Experts of a small language model: 12 layers.
Below are experts of layer 6 (counted from 0) of a mixture-of-experts language model. Rows are named router (the router's row for the expert), down (a neuron's output weights, with its number) and show model dimensions 0-255. Each number is 500 + 25 x the weight over its row's rms, rounded and kept within 0 to 999. Numbers have three digits each.
Before each expert's rows: "comes before" lists some tokens at least twice as common just after its tokens as in all text. This comes from a sample of Wikipedia text that the model never trained on. Tokens count by the router's weight.

# expert 26
comes before: "-", "h", "an", "j", "ad", "al"
router:527503518530521510477491502452483488525550517462517521491534472465473506503508494527499511538547500468497519461511484484517492543526514474534498474475504482461506547488488496455492487515490495515477471507509482482497512483484482455474450530503512499527494501491469475513463468489495438505516521476500510492532512532545505551486445461499477511459511494468492502529495510521460509500502518494539491510496517528522477498502514536502541544474496488480528475519529475505546491510503524547480545503505511515520498467497524488499425533472522483508476501509499484509508489477547490532535536540527515502497540452532512507448530520479521480475526523468499505501464518481444525449465465499525524494513472496494485462528480504466465517540565511496487520504513531515496511531532475
down0:495517493519517516493538453512483484533434486508545545545503508477510500529509428496515540493485515476499526522541472480511494486447460497532532525516485489524486460523514495505495536478543489460497504507511504504532480477517517513469494505497467481488478478514520495489502530516491517498476437494508533516477487513493493505511512502436553488514496508489533501487512530508499470494506512503511510490536504475518494480512514475518531521482462541477497497487528573514450418472491516521520496454521477472546535508492493487495553566540526484492498491498460524503511515529542487479524462524501477487490511533508490471484504488473517466507513508519534490481477490512469535467521493500464522532485526517499509502501507523531521504492479472446502511528457543506464537472534485

# expert 3
comes before: "|", "201", "200", "==", "202", "-"
router:457465499469492498536500496468492485471461535487534476465522541473489487498498496512486528471488512469546496512503545507512513549500463547507486510473515543454472527538505504509495489480500471520514483502511481537506514463493515473513524482492519506513476469480475504485523516507467496489496497491526519447517513452543515488509504585506500526443501540452462512516509471496521535512529500533522519522491545551468507507516492460510470496526473498473500464440477582531483510493541477477492528545489523485510493512465514516498533505482519488524493528469530470524475476512484457508508494486522507500518462536541500526483525488503516454539495513489486501502550472534499496502503451500497527489489491489532472535511491517503485475486488516445506482536485495505482510454514477
down0:531516475541475492505489489466490484532507507538454497485488453504472501481518517472502513546507500466522468457500496541543449480454497496501469510505490462489471505546515497527459453506536496513490519513514496545463479504572492504490504521495530521510470464512528511489489507499523496511505533485469522482446505495501545453510520532522507492507496501475526496482544543487509462462530482491498511515511501484442498521516490446506474471449496544495474455519534493531514487477464531520510527448519511517487509472521524509579528539520530504519475473484485530491472502510477489512498508513479455496495511486523447506515488460496557454484482513525465472486492510508495513517513470486481488468469542508531518513517508519503513525513523501506487471473496477464523483535499465

# expert 8
comes before: " |", "0", " |\n", "–", "1", "2"
router:481442489525526483489463459518513493499479506517542484508466516510492475468488537484484508501515521531511553497500488487524468481509536514497538476533534501485508512478486529505503525457502527503525505547486491524453516514514476517481477526555516480536489512481513469506463452489538465448526513528504514505496481500464523508530483510460478460566482506480495452510475473453500489496476496484453501446508503478520531493491486525506539484495523496526471535507495485502526502495515524465492465518483502503431501494503469528510458463493538521502483477487506548505504538496458525528462542541491520519449485502532499460502470498532508465549468462486488478515494457510518471490502481503492500464465489499449515467463499495492493496500506481511492556516519456521499478499465515
down0:509499471506513468501477500489522439526486494540470503520470559528454480516515506502466482544495532528493538471433505527514474477494488462485451539518486495488485514483520521475483510506482483513498484523503503476440477505473470474509497522481507511470549522474505480464510480467504481471480473506487483475509502505525485493470521476509514507469500520507516507549513506492522480512466506484534486476478483500523456502517542516456553486486543482531490523493500497478495520514502519496486490495454538465472504521465504488558491536512546520501535537464497493521476509447491535472515485542459494504522493521503498501532527495451544485521485524504476459476478528473509477540552504508517457507499467501502483519470483518449496502506449463533513526439498452491513466497500496

# expert 30
comes before: "201", "200", "202", "199", "1", "2"
router:532449463519475486530551522491483467502508487514532511485480502454485482506468448521518475505544511491501515458462526476512482487509475475499511523523520535521494478524452496472500501489450478521555493491524522538494520487471503484491456497484510501468481543521453487520488534475501468494487534517473479490476466504552493474488510497527468554463488534503526479562515472474503511503525481492517521516477501518508514529459470498522508469498531498491484519455548526462473540530558527461491536482510473510474540458510480512446483494511522516506477519484496522504521484537481546439519484457508499510503499491485480515471506496516510512520533500490513453513477523498515557551515481469480528458497471513516523511488497500518491508488511451484504463487483524478499487476504530
down0:476485541534516482521517527539530469534513483505484547468516490516523509565520487558498474485520494488464496536467480518534481518482526513524512500517527473507496497470474484513503503520510510518522455470516474550535504502497542486466523504512508447543474486507481477513437500485512491506519424506512496522503499493517472480488488547496515488470507519499532522493499508494510458514492484510499506476510468527549472479510500466471491538494496508501472490461478509502517503498543439501515522508523433485521525534526510463426505485466514480494526487460493527508467553505539489474505479473459537508531535497521486479529537489513542462486494525525522519509489497466486503523512453485521443481477549509501493509485491530512520461482513537518508506507512473508481517473528501

# expert 33
comes before: " ", " |", "0", "1", "-", "2"
router:478548489525520498474472478488438484527465549525475528465467478495499523526528508515463537505467472491468538500511512553469479530496502538503494518482511445479490501464469513475513514491528543484501485534477494514485505562472492515503493493508484492497489465508481509458521516509487549446526473531522470458496497482462486498507462500533503509504471518501501476506498520483461508508519483480493485487501491523486486535498520479515521507541521485512483475535505478512506504536473505507481498491544508463488504461550568469517507523498460543506524515469482521511488512521470512450501533521522467511528500484456488503514494451487509505486448532515521505502488503486472460477461507460555469500491505527451510502484565509493458513562541511505502510537497501499523519513533501
down0:447540490494485478489549511498501486506464545465507503484489465477470508443494520477503500466489526546479497493515466503529487484486540519509456512511497491492470494474544533491507489530497515509480466523485488514527494491515500547485477546484469474477500484513464504479504496514535489490484513490540532518475495539492469535484466458521498543493505512511498519541476537482493522492512513519473540541512508483496486518459490480501503585451521515487510531519532511430474498495482521487499469471516517499508537494503518515558497484481438491478495515498531476540523476497493457518445463520519508490510510530510503465506490478488490503533518505538492508474511502460460491484489527547483475480499548539504513485435511534526495527518532490551495480495511476502551517495514542

# expert 28
comes before: ".", ",", " |", "–", "%", "th"
router:482481475481575493477516488516480555520461477497524537513458551499510446520509458479509481508525474503557509498498507515483520528471518522514505486473512527505476478451493501505522491522492547461507489489450525523486433511508526466493523537476465502521490527456522532518505525470500485491496481483470477499496475523527481480507488509501474540508479525539506492503519523460496523505500511509469534535496483498516450500438477510473541506531480465537469529504538485510529553511502524545464520492469509465520481473503493518486510478532486505530497484500491509469495468478513522519499522507537506480501493490515516535529495563484491502505491541485493489496496480496513511455460470544518513490524472505495524514497479533474548548505463527431505505518534506512487518532481537
down0:465450485485528503489501509520526533468473517514493476525516454539509497511513497515500505471476491492489506513520474503506497498496540505480483515477504486450514496488480504476467500526481558470503505509493511550466471508524496503512545513529495493509500532529535498515455533528483571474534458494482489489534502560517480438496495481512531518530515485510559564500514475459503466495532496506484488487493475501452498514528498484503503454466533471560490488503514510554521502535543499499487492486491487535449510517518511487544523544505493519447563488480518474518479498507509504477508507534513503500526515472510532516489543526506464485524496522510452449527504523498477523490522508542499493496519466508479491529487498494523529516499510503529531515509470515492489411496471482